config.yaml
balance_loss: 0.000165
rope_base: 77300.0
tie_embeddings: false
Below are experts of layer 16 (counted from 0) of a mixture-of-experts language model. Rows are named router (the router's row for the expert), gate (a neuron's input weights, with its number), up (a neuron's input weights, with its number) and show model dimensions 0-127. Each number is 500 + 40 x the weight over its row's rms, rounded and kept within 0 to 999. Numbers have three digits each.
Before each expert's rows: a language model's description of what the expert responds to; "mostly gets" lists some tokens that are sent to it at least half of the time. This comes from a sample of Wikipedia text that the model never trained on.

# expert 27
What it handles: Punctuation, adjectives and pieces in museum, artwork and history entries, such as Type:, paintings, drawings, historical, medieval.
mostly gets: " physical", " historical", " ancient", " classical", " musical", " beach"
router:561485536461486497526441489547542468508474449435527495494510559578542543486567519541440545465417594409525464529494523479504563432497471474425487545530470531508499511525526499567516544512448491403494525466492502547476492581513464476486480462492564524529530425461439520578495529503472510504504522477449450548544460494533500463474533496516520461479533486484480431420473441515490568504459
gate1:529502471449486435464437536570454478545501537452533480443504463475562542476519539532527452487549547455535547468451621532540540499476528545444457523551440433545494513522503486500435515504468488438511414561485471505508476497554484538468536492449513576586509531508475500446433528443550477498483540495483524535447524475564527557497490484527553515428435446475475529453524467518476477522524
up1:543511480459452437464516565550495478561447483495559549434490501548569587493491521541492473522560519451520569474496600564544493520487470489457459538535449448546481491484504485526474503486517569478432417550513442547523474477573487557434514495481548550556534469471487473482458546495466511483475534462504501554485466517515572494467445536544532457451446490416499506462480438519445514478481
gate2:479495547517502471552531476530537500523453472535488453537499555474523539554493523514506539486495588475476480502535509543536533471479438530416527523442437527460452437480512446515572567432470532540481454561433543597553514480516491438459476450472493544524525524488449503506528559478454522512501517450621587513439501454488484491545481464430497470548439519517517462457480496460489529545444
up2:569541550478481429545465501518471480533508446511455483544515584470513487539494552480517550453496549458516518466577494489484527437472511471401559423463468513470535515509508492501562546476509502524482427554492529571450542495621485508506443460460529509471551515531498485551467527507549494512501556494563535486484493456464474490524502440471461542555508523459546435410495468469443569441473
gate3:513425491493541523528477560579496531549558493526434539460502525490561596528542479527511554505504482446459505473503517494503490519447537511505418489573502442442440492417482477524466435541453413485526447550484507486478452547539507493485497496527449443526538503544493561491565532517475501514475504502470417470434553571542509514437527517605506478479475441530479485472496498443474502496579
up3:553486494565543569471469502544519501543555466449554493525530463476537512592559521508486469508473579439542494518516486497466535531419550510510458490510481459474493536465516445496526501460448495431528484431507491465488515508513503574480475505598530497498584502482473494438575532522470461470444429475451433498481478491508424608475505537490514478527544475427526433472511454469528544571523
gate4:513444587390492479491471528496515531469558471556541497538463497502507494525569485460532462457433614481485481566501463523470493443418494501524488448492546550475542560513553431551499518455517480519586474453499498503506522513467458445537540530503516492501451449512416471534564550458532504475472587522525471488500520544574576513491450504468459474468496535552522492494453435454488498516479
up4:495436589437484463526486498435522493464492476559576476497502526545520507599556471505535465490397587515512481549536487495405522488412488484545478499505503579503548523473525444562479460434507462512548480463518499518498517531470486447550548520511482500518449473533429473503528515469506482432458564502496486474539554556557524550514441556472499506419481504564485535538480438478479490472484
gate5:520572525554469488508443499558479490470565430464472641496509458529470466477523458479465585491535501480555475574505546475493531552545478521534513514571488488502503504512466508476505475408471531534512440511519503441499486542510442447517494461496534475496438501511486531469474524453530467550455461443440423552539543491563527430553510433504515484571447494532578451487500510466451548489491
up5:550477487385558480468505443446497476497508528452494510522522457501514551517488489602539544490465507544478510503427479497514501448527568485473525491572521503472503478493535512514475503554485532448465536537457482509461478471452491524455483543503470431590436526544445431481482463486547472534549453551527557507514515519390484459437595462489450498517518537494508597469488486556530467516577
gate6:556503512409547482526443474437542586533566496515564518486496500512588468544524568537495511473419431474509500472498439528508562452494505480447518489528569473484578467492487439528467509508538487453533508541490512549541539539456469482484422490472506429560510508444522474447433504544482523528572435504464547487444481490482519484540512512501509520484498451441521496547506419514444484554586
up6:479456540547496495494533534553497459413431462480518486543516535503539546496483410448563478530507592469475480545474489487484419465512524547520478492453454497564388477487517447532499486521459542485428451519496514566534465494521436537554615471553507486474520529546511520545516503475513505520482510506493427485511524555552494504524465522488464464497528523446497547479476528486576569403443
gate7:554421541529557502517504543506534466463453486483541546516588502543493505487497548542468548427421517446530462540504506470484504518506501449461542564490483525598547431497485553467525489517453543419588548465533475492467504541521479454452515492468527456490446491523422460533540468493556538458496464497506434519571472446454538536491568561532489449536473498488486495426478500431550513486453
up7:548453543501558499517536542507520454499440482484522554516575514534479516446517536547500536436422502445551451540508527454494514516471447484464523573506509489554541433484478576485502491510467566429578571470523471475453546558517472445475485489464546462477461458524447448548520484458560492460489476475478434528599485479474529560518577540511477441530456541507493503419453493465530508459468
gate8:518457449461520488529438475520513471519485466448517477511463496459567447485492545554433566478445464521485552507496511468586505459507486503476517499490594523508518426497539523540494471467540429458450478535503565530527544481629575540464466471476438451551484509480501459495524495508507531497513533515472445494532548532415495512569528539566535575515497452457496456480494538514441555464411
up8:485537503478523502500438474508492475525498439456530441541463459434568523433492507495392578437457467534516526492465507444526497426498516493493491463491566531527546460502553535516466492466601483438474455483552541532498573498582553475502510487501472438552512451515563459482524539505542505521450542507442509507574509513474499547497545509543496559505526412455475474450542547511479576466445
gate9:447515442498465527527500503546460578536508464515545489513585454432491594422524508462434442481527521467464503501555557506507485506432523518464550507505557525543516506532426432472502501524514463419466500446469513489492513542513483495486470563407518527444580515465526499562525472489494529515499560520553506491552519494497465434520422414573515448530532577478478467455525470483522518544519
up9:468480423524517530524516488494530575554510484528516481485561530449453546455515506495441450503570508537425552495516523501553467497427505571478518532504528465546502530540398443525481487527501454428473466476507512427528519534508538516516454538420537530451528523459544544554512406506452560525508572534524498485534524482517466427447453417496507436523522559436494511487514442480543490518555
gate10:548517533475529432570489553485416468469520475378469485427527508480505581506509479493568542460475557503446562503562469431543538457521494515483428543458471509504518470511492482498493437488499453515524549476470530535446521499511464540583519446536474466530519472508530587558509503500459433537508470472521496497480431436528474496482562527526533435541493477551580538575488509449480514495526
up10:432532456504545553459477391540539464481410494569567467547474487504430477526596560508479534521530423459551426524464529504493537499462505494521578505521550480498508539453530429501477560555481470503460534458507487516549490509513477447433467526470489525481512521539384454459526507504545509485482475557564520539572504527502520439497456464480516541481466517474493492465516525563450498515537
gate11:465488529572474520426478467530551490467562560463548422497497507520510459477475534454523519540519625471471546457454528565514462482587567496460519508500482516498519506505455499519552540515466503518475455462537461439505491507461453477463586469501517487534417486486448535542545459462566513577519519507528478433562510469557420504480505501457463541547476459521518436544476420468550509514483
up11:451467537575519523390516512559526469490491488395507487491500516520434534433506511450500471524556535493474585464506560541506475471573528493440484546442483538470512481557502475526469518545505540484501482496484484486483508446499512467430495496524531562532498509473444501483555499603590483562471499505542499474509476497482450425429510513501433559511446441566487453548496493452582508553506
gate12:503515529512516448565486488521419510512457487496430460519559525530508573454545454491497488456452501563452578559445532521480546495539440455520481439486518491482470498499538530538474458499573424491560540529466468502500424499476550546451476551567476432555582538470513497545469587535473505512558435512434465473463514385486506478527457504515538541527523488497464503515502518513450446538516
up12:503566518493512476567512485496438510456465512496450450474567534541521552464494457528470496452454511592436582545444473531572541476563502477537491445495530441479443531443463516553488440471578464481477476535458460501481395506433538566480514515589495469509577517452507531545507557545482545504565449484459498455480481459527501515512459501491537483494517467521475483528461554449510461544541
gate13:588503488567571491564444481490507461534452509523554509485485499470427470577422466468440511478382419528541478480457516541527543457437503513505506438486535536469466501565543518553522480477547496456551541500465530471539542544509484453451523588488476482549546510494513497539448588506457545459539476466498499464473517477484453503537442498548548535502506536472543503444474424474503524482462
up13:582490452566528474549454503520514454512479519512552509473450524483494515558459482479422505459359505537526497512443547555595519456480486518484507449492528545478460520575487553542526480502529470497534524481484538456529555574513492435437523548489490496509508528508532508483500569538456486447556509526471466481433479502493434507520458480551600563463481494449536490454461404485476518492454
gate14:411522494476383469548499433464467471509467498497477574513481500534427519507514472495471508538565449522562590450540532479460523496507420536484446495494486477478453511520500537572490458521499517599500552528524520506557507451472532538489549508486527485500471450489531477574509474527500545575539458527408448553519554489493488489500513461508526388554508479508410461485507468528496538541475
up14:403514511466393474461484432438437480517569483502510570490479563478488498493511508442471515533544510498562574463533572573434571482517416496474502518486505534501473537482484538536496522502539488555525580461480468471555546490487524507497579521507514529488468479529457502514501471448526546506544472546419487549514510466481476450479486495530556359437475508502502477533451520499535516532467
gate15:506539453473531453524579512479626522576475477394514478495512548478522538527514485504527438518408457424485520550476535509526411508549470457505540512459441505489469530476532462512487549480494435455479467488457508470530528487455587525485451550512534528492545519536493474526535460535480473463492593426506501515491537498400512531509597492483559457506527555516486453466498486500509535474502
up15:475548430509549390494524479506558503549463454386517486461522541488543580515520510492550500554510482468473553547541465500498428467459472462511530524516494511466509492502506472500542527465525473481509499372409529467535538474492516526548461487475575493516514526517509474506520410536512469513499561475478548531467486495447492524480588527459463442506573523545496457473478465524569598497483
gate16:411565516567487480473505495478523535476484483509430534536591468456546461491510479466541509521500461430518490510539537442517504472546490515582519534475476549531469425507488534515437510506551474553545517502551484463455557482506477438491447507476453468495506453545442551547505528547488532490504509467493564533511491523519508429392506469533472407584519498448503411483549564534447457490550
up16:448410568448518420493508481489528511554443505495528522480513490549514543506551497519491532498491546510489483550501537500531512490515493545479508519517478497396504473469441535520511552557459431551534524558443520421475471541477605450548581491488442476450555517467510539571502495539552492452492465514456533505398532437483544519514499494508421446509511525489552473449471482520398492515512
gate17:552420527533553539485480442476521525510510481505554478568564548599485507440466567548462527505514499556555465485493505480508501555524489505401530429523469531478484522453497532491529512440488548543528431528558552443461483527456453483520465557448587472482458481460436503549440422429541502478521524447540434517489551473494450530516562460485459489507552505468543510460476522504527476503530
up17:575412489531534496528477503404524504455478491543525529546483541566465565459555560547482555488504538546520449457508474557464533525512434482440516424547495514507523525456523505505469454441496544477530417473511477476433451534510526579490517485455530468552371547506472484537460473481496448523538501527523494518561475472483468573445520520481484480480573417489557516496533511481521540495475
gate18:476510542547511572498475471513498502519461520403499477540521499517558508498487501534507567546457575492509490523467550511503461451528387535408545465470551462502499514536460542525516559447480515489503466480515448570500505555553498493501517536438468438547548489498544514531509419486527464501459570543515515516446486498533494506461484540410445550557486534432401418459537445537503474478491
up18:478546521552487515486486484490519518523445519398514489544518522520541485496464486571525573518448540457501444514465541523503476508512416545399556494483569485519498491521488564497527507424424497488512467497521456548497528561548480561527471555437502477540523500498574511520496432499512442519482545515503498543430511459517436473489495539425428505602473524413435426463552491518528503496484
gate19:494512553541485497498520473527473471483503515475512548603538488524468600463554513518501420431495494456560451513537528476507485499443554485548468561466478485557545496486538505498490539571534432517528499551559487483492510470553583536526475464537534518494519486432415530409448508517469462506516520486474529510531544427506442509456531481488454447438467433508529499433523541498405509495420
up19:497560510571497457469521456503494448482473505447512567546566522522502567432586497511546407472535466450552469508580521428501496489472544455557467541531480504527523528479526489471476543560548499504527513527540437479489507507567545556517512389529525523447479490447398527429447515525451477524508479535537515506522556463541472479475529510476491468424457472500467504450501537511421521457480
gate20:539508570497499576557528428470501438478540405507542464453500497499445535495550516536581481492507473482560507499483496526480502533494538512483466439551462502499559578511534506533469579549517429418429585527451486531511540494546473448481521481465498488557524498476481419579506473592545516498505459548554507452487442508499498508467465490500539447463467444449518428531493468466513506453524
up20:519493530535500550520509463455509458474537447515545490454487463489483537513519522554522451491556440446521495503483463505490516538504511482496484433546459509525574581467526504546487563582504425423386535560417526477503557487532471429461530501479487519517527468467489473569508453567594486511510478574570483446482500514516500520417465495522544444442458438484509471542496483493541530467560
gate21:506568494544464550512515502508463510539456518545498450449525501540520396557535483465485492458454523524484469498527545505507537478528489420488489539568470483501502493443467554506524423513461559438464478452495444505501501572552505494528520424451504517543531444577504456526486501526484539454558508515483444557473510541538452494537472440487527465443521469541536437609454519545516487387554
up21:558517555549510519530484504535450514495453483559479421453541447474516433575523533479423478442443556535469511515539566501478508460509475442482477501545470510515465509540518510469550449494499570395449483432476474480481492497506504529529549466440484489549525439543487576511506470509447556501535549511538493573546464538567466518499535431537573436477509540534492477504447530505527500398500
gate22:506441548428489520568489449479510563497542541539493508554460493497505554477501503517492483558462539427543523484516493508495465482479494513511476493519416526442510504562499510534526506511463532556486545494503466471538448450437524477452572469469528484539521467417446533498469433533517670498534528522514441558434549445515466516536455515537461546466492551544552470491456431484529444492464
up22:485536513506438430427480451489486484494478446514502526541508573548490450491503484569491543517518494510491484580482503554451540498492469553472509532506492377565504522548519537517446507469504493405500445541488537549424553513522469475554502505500397544455483472537538406535525520447479454542450417506504584500535509524462527522486550458558497461574493455482491502512491530549543512460511
gate23:506519504514483507520504525535481553465528515494483538576500583546496452492500420578506553485499469504568423532477505447567526488507504476527505519460492481468455434444528491453538490506527552496414490552474490502600458558574502486375578473542449469448528464498441499590503512473502558505491460488460503510490482518453532536504437492573481541522513490513544529489428428474476487504456
up23:501546517481509543470473547526492513424484491526512512506494521567506509512487440499480593491489417518583489546432501462578546498459581458446527506479452485436440413451522413496484533485567542499438510515484489484571451586523527475411451502523506462547536492504479484560554521474494574528505443452477505579532430527460527525503504505510513531526506465471522514501502415478461514481524
gate24:529507492435511540456505492523525508453448564543559491489510472522527458530548484449454444451501511510541542512532467472450492515493444458465554537469501503495537536486530496503571626533592478460423459502476479477543486523485535482546532395548454492459529495484473490532423566470489515499440490472505532541513575514471521477522498466570486522488545405560536500443476503584487495459426
up24:450477476509490447479507438409496542467522540561521486487516484505461425559602454467449456475497512486461493486541541532501490520413450425455537499561510518536562495484520583481541563529582579464493506520496551532528504498481471510528532450534446447552543488439411504514459501510511496499490479493478472530502524528425481499501488460608460489593499472537509530449457483520543518466532
gate25:429469433504559496520513478487533489507489509508513541581507565484516448455521509482380556504559502469506569560517495551498473510517467473472492468499424477506466523449459537539478464481537513447556558493532554552444497553515438524486492561435509480460483469413450442533532476489470469491492590432401544477492533529551566494521479523528456510536473523529490461522497446510561496569472
up25:439439514516543483496500550473545456499528473500509555531464604488516417446500518480434513506574531474488572560535468531492483565515451429448493504490499486560520506466467503508518491478551513430507493531490542575473513574489480522483522539460538476484523447393453470502499532451498503484519552445455551441497485495555544468531474502531525470604421490514496417535511430539473480559492
gate26:436505503446468477528464518491467503506497528495482509462498585466429467541456515504489548471491424514488528479490467546482480451482540474517559569466481510482522499529462464516508486459503509446516518464567542485599534468500477527472470428474460498457486496463478441588499535512410538585574488517485546476514524568584516481560551594462561429531482521515468506484448555559474500558435
up26:450540508489476447473466426528460511526448549522472528485531570457468509515432505528496529474490449508496525492515459523504506479474535482467528560489471490546528488585449513501454508497538490452519461492569480511587569437486495453512480455480459473480520545498457451560432539577458550572491452479491502463520480522528548481538533577476552402551512494501476479540501595518421447600466